From a checkpoint of a small mixture-of-experts model trained on Wikipedia.
Size: 10 layers, width 128, vocabulary 8192.
Experts: 80 experts in each of 10 layers, 32 SwiGLU neurons an expert, a softmax router, a shared expert of 64 neurons.
Training: a variant of SOAP for the experts, 6070 steps.
Below are experts of layer 5 (counted from 0) of a mixture-of-experts language model. Rows are named router (the router's row for the expert), gate (a neuron's input weights, with its number), up (a neuron's input weights, with its number), down (a neuron's output weights, with its number) and show model dimensions 0-127. Each number is 128 + 24 x the weight over its row's rms, rounded and kept within 0 to 255. Numbers have three digits each.
Before each expert's rows: "comes before" lists some tokens at least twice as common just after its tokens as in all text. This comes from a sample of Wikipedia text that the model never trained on. Tokens count by the router's weight.

# expert 66
comes before: " the", " a", " an", " his", " well", " her"
router:131160118153111141133180139110130151100125088149132169136107101174153138154122118152181184108141069173145132102159105148138138110111156107142158112105119156127105112121152149130126116131174125137073137146144140158104157105137181145148099103156084154151143123112119125130126123123088112129152153124112098106161115121133125128140104149129151122138124188100139145153113128122124134191128
gate0:143161106131147091111098083122087132112138099170153150110137133076154135127142104091138155059128171145127133140131130132166113113130134110090154085122171176130177114112096132127122107124119111126137126128117135140188098152172140157151139134137149097142165164132123125126136138093099189148124126174089104132140136113122130135121154131122101127126144095148129080108116123147127127133158
up0:127081114093064159091122167124095133164083154170122160105139104130109140118125113123138154148085107137144106101084086155084142167179115150140130168168113142129159139168163121100139131096143108111097159098127142117159114124131137110098160104089108136123124126118131126117122150104105121146131097124104144128114118113146140137135124088125139103105125137126132144126141061136088127133099
down0:131106111126121077152103124153131119141114153097146151121128121137126135139133135139142158120074116137110135152102119135131148166126128157135094077161089115099099076206139111071159133134112136126123118077104093145155172152107162101146147141128128140152139133128134142118107144109091116140150206146135128135126163161153132146109118128081119104132106123134161121117149155129149099094129

# expert 7
comes before: "s", ".", " of", ",", "s,", "s."
router:189065118067126102123094099134122138114106167122159102120101159080139120173132155107063150153100093123155127118108115136120131166098124126124105136107121107091125146140084147155163124106152127135149177126118106119127171129133114147134130141164123153124126125155082129099129123133139113095141117121104138121122141114139124119128130110146077111116108173140083138083119138150149143100144
gate0:127112155062127131178115109141063129086113153125153140121178109115162099130096118118100138137177146156165115101118083104141113146121125110145145142094135104137101181127135131133173108153127113155139094091134136156135148124121141123156145136101166140153136138137121135127123111136170128141145125138116148169157117095148132145134169180082093115140150142102173135126115113101109111158128
up0:150101092122152111144092151148101096101124070113115131097095148144149114118137135121144137084138150121149112115182150164127121122152156138099128130136134144150147124151120155147105119115120144135140136151142123110129096202167120089119141129131105065149145149120160115174130129152067071145128151152109126100127136150136103112179149106162142142112109117107119083090134143140126159126135
down0:126122165090132126157117114108125134099125094122116113086174146172148115146135153114106129126119117120122166091098157136136171147134103093119161117117136088142099182160113119127133166139165145119131142158079119141134102123122097083131107129149128131171106119109106104136146165110152144132165130152161135164101131153170082134173167150124132144134186111120109163095113154115117122155148

# expert 30
comes before: "\n", " The", " In", " He", " It", " This"
router:115148120154092094162103137076114135123141102194089142152127128152100135134140104173124129146148134147151160146136108159147121123143086131099087117182153146119098100144130138134103121150116124120160139159149150130094093126123160122109119158137160084108150126113144124140095155134064131110155148095131130098172159141117098123112162098137088141092158135096141111142124140121133126161165
gate0:139153076131117140134119125106155150098139115141093115063124138145085142111111130115138083126106119138114125124134103131099096096150137152158176118079130126146178115142146069139119138123107112122109108161061132141079121128136112134158116157128120122119152163137135139146115131138162154149117053117125120113095120092158094131090099121125117101138140131123113148110070145137114125107102
up0:116187106094124102116126121144134129100131123148167161074172157125149107123149174110131155127135096135131091128153115145152165079119132128137104116126093127101123157136139114149107097136144130126136148173119114115107087156139118173144127103113117144091140150125112090153080101119103164128113117104139114187119155150143075123168112159189107098103142114123130113132112157117127113139115
down0:116136104095126127091110123110124091133133156139159132152119120070130171132183100156144136130125129127093158056138156128142181146151104148116061165161152125123108104129102148097096096105102152136142136154130147129121130138116121112115118080137164121118105093129115130123095156140114114131165157142143146160136157158114166113154160124117123147146126109120141120137172109093139137163170

# expert 79
comes before: " was", " is", " been", " a", " also", " had"
router:106133121097110110146161131106135147102137085111152140167132103101108126113123106140146163138165091146089101112117104092119104145119113151087119121170124136111122152133148127141133102131167109123122183128149139096110105122137117115099129138150122118123110144098147092190141090165123112107153132140093098173120103122118110052147159150138119147180151157121096105080112147132118110160123
gate0:119162121137135144121157117099148098128136120119164124166140108125142113135149117116130130118129105155185117117124147147143108114117120101129161104169087103136085124102138063084141104116123101161111099114099129163111161148116161109134168155154184146143088152126126108116166137175107123126130111116109150166101137090174153127116110139134163085138156115123143118116124172145096113109078
up0:138104153112147116111150135149128101141109133157145111115139133141131136160153140150111120117158104173134170152145119117136168101112128105096133098135075090153127146128148117142139124185114106170128127094134177112149135070099126128127128118085137146110113098127099144120169111135109116107093167119127152123155177087138158085095146149152102111117114087088174149118174122158129129114099
down0:086142116120109152182133134167086117137132155120084126129164115105138134077063123145154127123145146152139078133103150167141129099117117112119109161126109178129136146095168094105091120117101110118124107114130109118091108093109119102070117166142095117150110139115145079130139159142116132133136151139127135109137132151140122170083127102133142094137162094151118117119133182099125133112140

# expert 48
comes before: " the", " be", " a", " his", " other", " was"
router:132124121100151126129154119081150150095099109119144130148099173179140116125154129157121140104151081159110079154153166109138087089135146102120148125162142094133128145121123078153164126149149132136109139150137145104132134101148170110170143104090110130122119108117154141164142145096110124156181139120136105091146124115113135107129158140154126144140168183114149128085071142126105114133124
gate0:073150100108166121128164149104156177143130144091123085141120122173132114130113143114172182109095116117122143112095142146138154139157134123124110125084097113137160112090130127138166149115088090108140104126107157159077117110155137120124168133117129111162170155141105124143134127113104103118145077141153129152114133090120113117104126143128143120127191113119127118110108072117094143120106
up0:138135147135164122094088144125076145103146115133142108117106167113095158113105098119153113154149115097138118168060135165151093113096098107086113156122145125132131104098117101135124095127139131126140180128161111098161130103153105154116175100131123137106140132092133121148123120084120091107119148114096165108150107163101122124105127123096148162130138138140163114138138164154177090121109
down0:081145114129099169119086119127119183150109171142132126088146126111139106163135145126129135142098129175135154120135129165176142175151073096152105173145112146123113136159124155141142121086114151099133115161140120128100080109127118134159126101112100114133131121159143097134156150145133105096112096113140119174123145197154110171127110106146120095125136115145105143113116103115099150123140

# expert 3
comes before: "\n", " ", " 0", " 3", " 1", " 2"
router:128173106130110101140103157090139103117124112139092127146069137128111119138163122151173108153096116142113158138128066145121084122149124127108121099187158143092129107119168131105115146134111116102115134153153104156065119125114143100128163135158142115114114115158149141136124111125096116157144161079128136097157155142099135101136146102128130107122125126093131077173121143153175100138120
gate0:132120134130102141161147139082116102110126130148148171152134118160125107127148147135141111145114145120147103132127107137107104147104121140171149094115141112112152143089148129120123099146079141119107089126108163114139172121146125150182169152188110159162116095131105144136129161126074156126162159149155136150116147112162139168134102160131101111109135113077125096134109090101147147118067
up0:126099120119171095165136134162106148123131174121126148102149141160159096155124127133104151099101142131130148114132132136098120139144075098119101070141116088119136127117171111114143130157092140103139107146162146151140169136177150130108134149145118138091119123173114146120160154124095136137146151154119183118128058150135153090144140128090138124130101116159130136148130100139141194110130
down0:165134118140106129169121128146083149194125141090129137169103150147161159134109126126096109129187139169140109155099114130152126128139088111148163154150160076138118145095101104075099114114137162140155124136148123109172140142125155134095133153154126134144129105096103125137099151175163121141109079102095154122152153130113110103154128121122144109147144114137114166109139158131132093127108

# expert 18
comes before: ".", ",", " of", " in", " was", "s."
router:130175138063130096142125132093114147150114137140108144111124127131128126134099126147099166115160120148139145093142107101129139182128088151168085102131110141116129124125098149137139110094157161164131167128126098107105156153104113170106126122121119145110112138147083135139122162157114124107120102188134162126101137147098078111131149121085126165115098145134098155117076158158136126087139
gate0:103135125109093125107131098107109082085117126160152132176155157105131089108121134148086179150133151133136149113168136167147121117094120122155113120116153106166091137150131151114138136140132109142136185142119137094115110145111147164167103091132115145120127138109109151148123078160147109137138127115091104132154181136124134115083120188133112129119110116081119100093109086116122103144098
up0:156134119097119103130125094167077156162085139137105115149188113117148119139180110105160141125134137129118141144122118115152139121112164156141171106124111105135133152170125151130121133108154144113122121105080115120115126126122126122077147174151106111112130166159178076097124119119150136127120154120088118151171130164141156154168110091080147110113114102098134110168166125150122132134134
down0:106131164119084111183145132118110114124123099068089155112137161129160115123174131132128140096131128096155159119125136130116130117096102100155159116131166093143117121151146138128161078121141118170139117180088140140118138143097143125124125079130144185136148135128128154117087127091136087092125129157185079168133133119156122138147147143130096119093123093112133123112115146116113141138104

# expert 32
comes before: " and", " which", " but", " who", " a", " where"
router:160126133110125088183147157146108141134125114125108161109115102121110148171172127173122128117120113127130129122122148104171122122102092139105146103172141173134114151143136103148170097103153142139094153143143152153103146125143145107159172105106129145133140120123134112157122136113091125151144159120122123107126135126109083118122200101107138132068119180122163167167129131147130145150180
gate0:103149133104111129164094155098133145103159122149122126113089129109107127106103091105109117170148133162141134115145125136140098107111141130102143141129113146122182110115117104133114137100167110146096103158112086120128084146063134170086102166132127099131140139141113110145114143102121124068124148140099126127132134191127102125124124182140136149111177140132113156138058155140154137136131
up0:107134126135144153118167118167131082164123153091119133122142134123142109154097114093121142133104108134136132077112144100131108154127104135155126096130167145105085136130128152156100122120131120109131169120167144133084138131082137090183127130138164143093105129163121147089095123113115142169107127139110136107144077082130184120150122098139175156150138126106135113087150124125089078127144
down0:128129134120088086129082154138165166155124135142121124128093135127111117109126140150175149110184104130148108133124162098138119140137156150107087137129108149146120108131083126125142100090103098139182110126140140112129148138118135144149118120123162112157135145082116114111139110103175113149091146133090073147161158149113089154121149091075093121132121092137166121119112144186143146112135

# expert 20
comes before: "\n", " |", " is", " =", " –", " was"
router:118171111084106104151122133119119141095143129144097109123089105124102076144126120192128106156103160153127170126142114106157135158100107128106092115183174131083109129120144089180132116125146144105124130125136150124130145157121098125078093149135154098108121121121118165113150146146105119127121141108145137141119118130130121108128145139088144189165202121111114124158133127150142110111146
gate0:133109151149120140087131155122132178131135096076093141137095121160143135146094129135123105105143126094140140105127156106123128132135103085118158134141132154123124086139118114149140159165124107110134101107075116108139134131084110110150094140127105046124115147145099146138120108159107171140124151095134101085119123092127104073135164123134132126137125085150082192122120113118143112107138
up0:130118131135135104161089099138123128118121126134099131112161145099176146155112103130164169152110094126084143093143113094133128123107142109131126165186120065135104159111132111124125103109087164102104145141104142162129116088122140109130137142147160130120185117114145120128117179108148121129165138145141161151123095173109155089134164150137131117111130172076116112139159129158101103137114
down0:105105174116109147120135107108145140094128121128101117128120115167104172107107134153156120127128124096144156114174167153141096116140105143135159149096125162143163129118114106116111179121104129103182057141119080139098165119140116105128129128127110125150083127134119095109121082126103130156099113094123097112157131184143109152115148077143149106144139113148129111111095124106119164097102

# expert 68
comes before: " |", " May", " March", " June", " October", " January"
router:092143134131133129161127121105129161086146120088096142114138086141127122121170121111146129094123107110137126113164127104125105148140149145126140114146166139154135082101131104124127186122119145067122133138154113168130159123116106124160097097136158150120155146114140120138155121105097113138139162125130121104122148140136098127123122067122176173137092122153135129162178163145136055125181
gate0:131151139134133121096127141157158174151132131119150110123108106114128127127104142127128118115068127152142145128150131113095118161159092126142104146146152159110109107089113157110168140128095106135108091114082132111117062133141129110123188160137152107132149177135139133089130155120111119098128125091136123106070125098106172180119156087109151153152112128118155087136113135099080130135128
up0:129134100128152114177105136108137103140155185113144127086102160119135084133174131148164129103132112175170123109136109127150149118137138169086178108123135124112104114139078139106140123141160165150112127132090119119144117140101123139124100135122096128144115149105110159134116094170129174107111123095102143121144176089160144143125122093147151129124167149098114189105146099097136140136140
down0:134087093137172128157101152120146130151138137100125116071103124149146107175162158151141132095132138144144130118131138171135115114099137121113160120158132142088129136148103085125111099145153120180129154088136116113140125087147118150148142165089131118153129145157137110114110113103129090132122110127104165181125141156193131144175137092120144091098158114089139163086115140129128151149130

# expert 43
comes before: " in", " by", " to", " as", " on", " for"
router:087125129102129104125151160108135140089121154155115118122108108133140119196157109083152150132132096127105136108169092119123169145099097121087154127123123162147138121120156113156091122138164143110149160131149163119119159115134111167145077134129110143107140127122098140106178138133123087133111160112121141146142135143175091100139150151131100146147098093138172100090078133145110164140114
gate0:080079121139116157139133120176150121096155128123074156142161133105133122132166131152103132118125142125108124121162086167107134133117131109119113125169166143109109148142121151115152131141137133134122128101076090117135140163127138090134151180115102112121144116139136122184147095114091133097131107093127096134121141096098150078145136106091148114090124124144172092120091091078110130127146
up0:112105188143153151160160119128083125093142183132102132126121165130118141132137123148085131109105161127140086150106149132102101129154111148093127133155114114178178154128064128111129158121115165146107161170134172139132132143153112124139142139139134146152141157128133097151140164147103117091157146138124145104182128139086143135118129121136154142152142122128146098083137143085158116095140
down0:117093131070110149138135114148109121148133111111137144135083121101108170134123136121096128128096111160084133126136064141144141124078175159146129099103139079103135112123121111130174151067106168123171134138131154094089139145170102103158150137133122144136112115147117095157126133158149154088128085161148131115096110139098132154099125125157144111140132132100148108149117105143142151096128

# expert 52
comes before: " |", ";", ":", " –", "–2", " place,"
router:112153118109116098102129133098141134138113096106111098120197135092115110103162115102162129134091123136128157135131142121145173124136150154109130128146132089158139148107125087179128115126081161129124137133128115105156151098083142152145124120163211163154112162136148189135149116131139113085124167122126142127102119122149125119106120119124134158163131157147086150120183124143134112142142
gate0:166129134126143082156163160109126088106147082172158154130109134134130200163097119124154141117108101129131157187166164109144151137143162123158118152101109080103120134154144137145088137146151115160154145108097153145074136105118101146111158097150175156123147171147130143133102127136116121126145139119125103160135119098119173118118129141149139165143117119135115124139120113167125148139131
up0:097126066122089128106122132127111106145132119072099156115132161126130148145135107129127124139137157159102105116146115111161155140108128158090091111167126153167100101084157119109109090061110132135146158125151136143087158116112149102117132136140144147123171149148113154085113127118098137148141121141094147129109080171135174149147115153109125083106152125146105128089145142170125133130110
down0:112153120130098128133102108082105127137113118091164155127172131143163163123134135113155148171125123072129156124147143152135113151089143107144108203110152141162106099138129112123106130146127133099143109110157163165122141134111142132123173131137175132097130148096145135125176095167122087165129163142146107097136120120163122107114126156078140142131133087155135146133096106149109112083120

# expert 69
comes before: " the", " a", " New", " his", " B", " K"
router:134097144137123123158141137128127139112113101136128088151066097137146131162146106180119112186132101125121128128155144095132090136140111084157144116133159116121132093101132132144146119091155131171078098119153154132153086097155158160128085118108103142096133136090154109124154126102113092153153170163103101100113122140105172125117116098157121155115113158121150146154125143127165102110121
gate0:173157128102086132155149156192120113148159135114128171170088130129157130148163115123134098124163113129129133133127095126087123141129119147094163153188151089140170105082136119104124167099142132094123120121164101162153124130137125111127137141144149150128142156130135136177146141101146132113152110117112119158148149144118100176148153133161140110163115078183151111144129116122152122116126
up0:131149112114115109152119089123162069101104108124109121125103143100130107165107121157122137106130142121151163130161100135117110171123124152137108184098105126126127112106120122152150118136121169121147103119156116168129144089095175171167106116136105137098178126114098124119085126109104139129171146127115163171142132185095123144090112136163124124121115084123131136114151112077159136091140
down0:117154113132165136147122143165111118135057184130138113129083105154106126155109162109118112139160128159186139107123135161099136120116162132146133169140081133137134120138129115140125116113157155153080110122136115136128092107104081127128132150158107136096117108116117048161130090090076074124139118122120121117127107157141107095141080138115152147135120145109147104137132136137114122136121

# expert 41
comes before: "ing", "ed", "s", "ers", "er", "ings"
router:142143120096149154128129153127149135125110133153140123129104148142142128063160129143092133126149109135169147145151092140089154135110156127140108120098135150126123145117112154133113100150199136087145134123120103088088169138119126180102138144156125117106103112118163155079119112160118111114136129108183154149161125090114119079160129137141107112123096178123089132063117137134135149143138
gate0:101116169122114134117140102136086124157128140129077112147128118184148113100173159084130119103130131142147123153106142141120111154161141137132140135093131123092095134136118109080186119118095090110127117133119120147131158181144093155123164141174127098115149099133165122181146124130125142170115152160168178147136140091135113112133131110128135106138102129130159100162169128138131088127098
up0:147114090150119089146129126181121130152132110127149138155157123117164159190106138105100151116122086153126127140138154133059093147129139091137152134143129151107121149123132110188104154144162154116107128132103156153152127154097081091138129142170119108142135131140126125120163155115107129167144133080131076145096139116075142101158145114113132110112149122150144141119143158087155113124116
down0:125118157093124100176107117141119118115127114160140111105136082095115123114127108119113133115159148116134109107173150125114128099133116118105158169148129084089141102167169160172159130114105115107123157135160128106099141088122086145159105130135150191100182159166153124126114120148155135178135085113097145094147137122140108109131141145129135176132083120134167163141136113147134129119123

# expert 9
comes before: " |", ".5", "5", "4", ";", ".2"
router:135091136114096131144133122098121167113149146071146140124101134128126127117175121124196127128101153129118132137134154108132153105090135069074163115134107109141140129120156117091117122120114165106121108128155098141117123076121139158149098122120165135147159115152140147124132114127120110145082119113106145121154151153147063113088127102118116167137119097132066122128166154155167104143134
gate0:117120146148132168093144123153119128141134115133140159101100095100149117147084099113139117132134100156161132156076108103152121148124125176147120122157103091159167126125156144155113170164146139118092124138148124132170150169197129120134092093129179123105120083126166126156135119145108148124125104168144141159109104185138128139154144138157133123155097130085124132145142137118119118091106
up0:142153125147148171123153106115142090081135142130116143159132085139154114118111165107129112106122119115108105098124118146167139136188173111142109118157145097143140124106093119108132150160162141153151160137181109185151101099150141160119141103118169167137162121125113150136162152122118128111172090144159167133097140148152091113142107122099149146121110129148148124152088158155139132105155
down0:134158103121137163100143136111175104090122184116125140120113077108154142110132175157151121154142125131103114137099139135123119127132107135142137123164139119102193118087109112159136091121165129192113142132121148180123095109138106133142161113099156127098164133102123135149186152100131144164147123166135117113155129150118132123129072169111102126119135129139136152154096146155098151118142

# expert 58
comes before: " he", " the", " it", " they", " she", " was"
router:122154103185126164151135159117134167103103072101125149176178156119148125128178127178125179140153087156111097142149145128124149139111118120116119144144139125125093139116114145150104096131161131121159135144141130104119110074149093140110133146133093138110121170098149148192159142160124118114124153136102097133149148105156108113114136154131118139124155148097138135106098159100093139136128
gate0:113171106113133128145157099135164109159154135111138069092105095108088119149117131197135140116131137114102135112154157127142129089153132156126145144133107126148168149181102109121109156105142169133157112155141100110133132136140133166090105095123113137120147096128140109128088118124133122098141155180140126153083165113083109100166152151146119143095133102157143136147090105161135115143132
up0:082105127117109140155122119120096166096119139159122191051084173086141158106127087153123123172109161118134098112100118104102107137077162116139163151126156138146104120100126148126143111082123132118145109109133146108127149119116095176127140101167148126118119156120154131120171107115122130128088110137140118149158134168124095150157128137113151108119094157119139139135115139117138154152145
down0:152132113147130117155120151126157120090149143157118093096137139171113157151158139101114129079107095127120187145131158163147154127117164150152125120098145147153116111144152167141065128135122099157157144135115128148150129140173121129105139107093165134127152095180127142114128151170116166151128113127117140141122162174186133184131106112142152110081097124117143107132127155127139134112133

# expert 14
comes before: " of", ".", " and", " in", " for", " to"
router:139167125057149171129120164115128130131096146101136151116140158088148119109100132139063172112149083139138153141154130149123142133107104091104092129136138150121099124108112111135125079127140109102149106102127115113130143148097120138127118158169114105103121120118128176143128153162142116153102137115126150112156135121122111121117160123128074164080115126166110122133109154146099149076072
gate0:102118068108154137135140131135098128121124147081131149133114084171128102138142142106103139140135063152144118154117127147113123126129183164144115101151131171109126152123112117137143149076085105082169118170146090137149129138137153087112118114127122092146121091151095115119113088112148149173085120092107120146123119103130079145134126108123133106112123151098127135140110104128132116181101
up0:098125168114146135132141149111114147108112140143133110153140085131142190108120137150121147153104103122112108107126136098114123102160174151132108125158177152089093137154110093124155114102137068108142121171136130135135152137152096103150086105109142158103101164141162090146114114146128109111106086106151099103106114146126089165115118163163131145116127135141152142121152142175117125186143
down0:097156120127127102108131150112166160118104144180145122156122107115138141156199100108150121135095122161098141107104146091132098154126154132138115102141150154148131104126187126128157122110137146110114154078101130115103138099110151136131060173117107105174153123109112134127135165097129124099159125094124104122146130158148162142157127111092147145128149113125139094093159098159105128148148

# expert 37
comes before: " to", " that", " the", " in", " a", " of"
router:123100138154105131151128154128114155107095102161119168124103115133088148096097094117147158132162092131134150089104128132148216114119120143112169119113184161108159106107099115141084119133173128116123138098135152140116128131132178116147096126156103138115117096094124128120152154176099112132139119125130154113149168139146116121147123168136109177134143104121098091109127138125093146148115
gate0:110165118117163108166144157110068125104104135151163129140127117142157183112110184113145119094148090086134114122117136185119138144083146138148105111087144134179096152148115068105145091138115131127152123178141143118131144132150097111115123144128093125131129116149113112119152157126162131092130136138091135165139117142107133143117110153117105105137108132110135121082141093110119106162088
up0:182153145111158156154133150140156125105152137125100089111112114145161157146144108131138174128169132120115119136096177090156132141138164137093116158096114157159170136151129144119169118112131170110112141106078109091149103120099112081111120083158117135143129099123124086123155117117115130142154160108092099124123119135117185126110082109109145147120141140128117097149139109105097164151138
down0:102135138087101166134127147118096088122119113111108131146109115134110156143145094128109102130159136188163136088146155128115131143107169119116174145141089138120120143171125082149094100110121116110134138101161094099170084094141128148147096152143136136152093161128139094108150127165110132150129152145117097147146147070144116124110143161150133097160132153121107099121134147121178130179136

# expert 24
comes before: " and", " which", " but", " a", " including", " who"
router:175109144077149115160138134134118165113144109116121175131115135139119137155142138167114142119129126126101122120138140117160124088104117132091163128151131127149149128132147077128170106139158125116065132125151148114117111129121125122162199109106114139138146102128122124185120148106096130144180156117129120102125137141093111095131196153117115138061150164125142145135087152129128157144152
gate0:123119123142134061121116145156155125120161136133089115102132148126094160118135114174107113165129110125144103123105113088122123122107151148085126171124097122131145121143111144154163128162151123117115058141088093134149107113106162203121112176117103113145116173128132125088117168139126144098132080133119107159108163115138087136117134151118110139124143143106123096120110152145119142157093
up0:133118135109137085074090111175103085123151133136192145129130146063115143147129142159137148126147116118132116129154124114099175095133131152107102126154109158108182107157115138102127117130134132158125145150156119165113080114131149185107155140131128119121154098123140155122136102167135150131141143146110123160104161132149100124109153166128110116143161138121132083143107112194123145129102
down0:086114073106090145153168152082141158123124132137111139141168149157117129149133141164064121141123116109091130172107111149151116116093117118085146130090159105106129129118141163156133122144154114107117161117139139109093142147114132105136126154109111131152118131156118106152152140119079138131148140129160146141138123065119186116124125133175117143134114190117143158113122090094149142153116

# expert 21
comes before: " the", " a", " his", " their", " her", " its"
router:167088125158120149156141128134123162107077083156127148137116130161129107120117067134153129115158095158131145095146119137122088115140184125153163113102139101113114123104113088138119099121137124161117109134156148154139101092148173161161119082141101149115133111112115123090131169095104121138171132144111126089174166132125168120130132141137120151167129151107163121119091149144131115135095
gate0:137163100089099179128128111123145164102139128145140143102149096130133112105158127139101175125148153141104115097159103119139153128144114127165113120157128150124131148148115111068145117150093134122169100103111079142157082122101141104083177124111161135120146139144101110136128119073142140122135124120130126157126131107165133168145117132139094161199109120153106104088140144118083141116129
up0:087173071113122128145106148163141130105100101138121149143126104119154112116137136094086082072117100147185125121162148122113118141106120126143154136145111113112157131150144127120115148131135144066137138166091137114161136149160121132098153126096121128109153141104145162109109113132116090163111120157136120099129130089124146147144163114151079108123095159117133133140119146175107138065093
down0:105125108129163133085108145101128135147125066109131121118115075112139104122184143112127119077109129133125114128132148134106194139138098119090089151153150147131131111129128100133072168154136140126167095134131098105134134154123145098077159147100139100128165106072120146101120132150133114129154148170144106100145157120098136123128173135132092119175119112140133151152159107132115112116137

# expert 8
comes before: " of", " and", ".", " to", " in", " for"
router:144151117154179069154095117134120140134108144154186120123124144088115140126115133086177175127142124089159123073092137143149135091093128137119138137139144121105106105124099125139139111136174116137135163112140127153159089107123125134164101141106099098127139119141135117127138171121103157155088084108146094089123194118129143145097131158133140147121121119099118173118132117133144129106100
gate0:157156113100157112093150103129131119136133156138135111106108118122148105157128134157116075140131105152148142108109093120117099073164160084106096123116140109155122123119167104108177140120168143122147143122192117090119142144107119112144107079126132095098121115148113087103163151112113095112124125137141098147120135117130132140089144136081145130140160154121106122136103047121143101112097
up0:158127165117118143115095110125141126122137108154143111143115144136142141117114129091142153115113076169138122139137124091160128095116089125094130131158099146119094076113143147147151115141105139091156128136091109098097139135155090097112140130133139163099139095108137147143103126129172124169143107097173102089103129132110117147133154169125097128073092138186166134136110141106132074137089
down0:142072114158127131136159109164132098122121133129144133113105133129128072140110130147113146167087144074118117189136164176100106130161165128125170143164109138143116126152106102131126127065099094169125105131110162176109121114139128109140119149116113132129110104100132109129145089101132165095127106138120155152144160122135118131096093087144154120171127142124134089110132146134140143085113

# expert 5
comes before: " ", " Party", " 1", " Candidate", " 3", " Year"
router:147129104146129111153111134101146095109125143126124114138149147135098091141137125107106099142136114114130121102123119128205114147099161147142126094165130133083126141125113125096108155156113128135143136166177107147078095098134149179108143134165153129097144143103112135103136121165113149147176133125138109079088114133139075129140120088130129069151159159101159110116142138129137082159141
gate0:110123123077073126139074148118124122134112141163120122145120105129088129137165128127132125127137134140178141095148126103132137083119155135145190165105143090153132141085147126081135130131106156138113100152145134111164127107122132160169116130099131125133102109141103136151116093089113157138093124132165119085115205119138104149123116160127127152095135153111071131134156143100116136127101
up0:092183117127158136175160176141119129122084141136190077119140136135147137126119156134132161121193176137107100146146104142133151129121116091108119134111086134101152120123093104144119148107134118198110125115129096177109113146147137084081128119125130128148104124154111097140108167150136110139114140119079124127111136142113106143164099115130113131149135109150146119132135102155126092146137
down0:152113118104116095112136092107177142121176156136130095092176092147151113133146118139117117145121086116099121130066116077144131112135133142138161101095099132094101119129119141067135124107118113182134134144137195114142130148145124155121111154114120150125112179116160135098141156136131157099137127111136107123104130146145104124128144113119143146165128147176130117128154141134192170112118

# expert 10
comes before: " |", "6", "5", "3", "2", "4"
router:121155148116123093175118099087123121121151143111122164100149122143149134179136149124157146119115160150118110138139111116165122131152094132112157118147101110160105111114126124122144137092105126186123076143153108153142160097159140128141107100129158132140129127143078160140163145140114148142106109122145165163131123151123053129116122135118181159159095125128111167145133140171160074127152
gate0:120111100149159132148113164122095166167118128145147126137113130144116142105160119122146113152157116099096126139158120068133143113117119138167157091122126095154135120112121101168137163114088122107127120107132092165100093132131144096133132133111124111137181109151166152170145161187139143114141123095135152171110102127140137107164128159139159142124056112141127121117158084116139110084142
up0:130146081100171125134108102116125174133105099106164122111145155079119146117137081119120125136155169082112115152138116118109118115155112134169154139177114135098155117117126113141152138101164120138123117142098092164106107089147131133138141169109121155120114132156141139119084151103138158116106108119110091092147142118132185075127133139120104132113163123174161147130152116127173123079152
down0:156125205133108111140146088125125104083173124137130144121121106134127115104130120140104081135156144128149133138156114127124137090127103131087143105162140124161135107101131125129142128159130192172108085099125157136127185118145171118159110119150144141140165143084099144130109125119137108197139132118176130128123157112106087144129148149160139127116134146111121122146134110137171133165164

# expert 67
comes before: "\n", " The", " In", " A", " He", " D"
router:111177119111105105157150127123115119092135081134092183144146136153115099127107133175113122117156114163143169148156111113157122111120119161100165125194148178135090106141144114136127127113117124144065138176154114124148110143123152104139118137140139142115130129108108134126128151149080171098118161100142140064139175117098102134135148138112147145121138123094148138126093120115130100113148
gate0:153163137135170147136103130150129174107157149120105140165138125115116125074123121101152115141172098142077155128143127090131126147165137167104174167107140140112156131174122111117132100136128097118178109145125076124119144122127124104128154086161131085126145150137130124105143143129076153131144125145141155151096160150146061116107092129124131096110101127134120131119161118116146084145155
up0:117122133139127094145149151132116094144142144125121149127125123158179147080153144138149123096148140137107118131134142125087126119164150151108163141146067088157155138135147168088145100118119178086097086175115147163078122098095120095136108104131138172121124135116136154119098148123138135100116106112092134097151102119129137116115119121139129093133077121108085106140130110166155128132074
down0:166149080096134157128115084109101126099134117089092113111141162105129128134133156098105128096153129140090106194091134142120133117120102147095142120161132161111117136116126150138101154165144163121132120104151127104132166145137105152096146125156133130119119110117094143135107123106112185101176108120135104134145136140157112147141078170124122104103108125129098088206124103116099121134142

# expert 1
comes before: " 0", " 1", "\n", " 2", " ", " 3"
router:138145118120158153134110152110126087114108137119135154153113138137107098099129128108141108123099157176158158134153148125167126108107137106094147147144152131117118130098177104089116131129107125153126150188170078158111104075098137173147159117125176125116095138140077133144124112101113152124129161095131187106127137139103120123133140124101136091142100152072126122149136146134143136172142
gate0:105062105071128137142149141100139118148129126125110097125136122136136092134152178116137145155119167130136135156106102162122096120105108154117138130117125122119098137077132092087092086154110098106074128119127140093151100175110117126066144142113107125151123123129156145134117123116154178103175114149144154111135082153104135130129187111116147096096135124153148122133143146138130112150123
up0:097148141085161154131117107098144156153156163121129101084129134067108134103104131136109078114154152122107120151088098086117161118154149093119167130130147144116165102103142107077154128105146141121137144127178134147116098095108140112123128136132083141126154131138127120138129125070159120119094142140123143180162095124141142092154156119146157128161112139122134131131139162096121130079155
down0:168106123111107099086144111096135127119125112170119090122159100114131148091120105158149160150120127161160158139093097081086142147106159122159168142124154119160137135153122126121213112099099085121156120089153135147136147072111123152144108120122130154121115134137159154137137125153110149131128081161154127100149127133150156121117146127156149127111146107161115119127114168095130140139168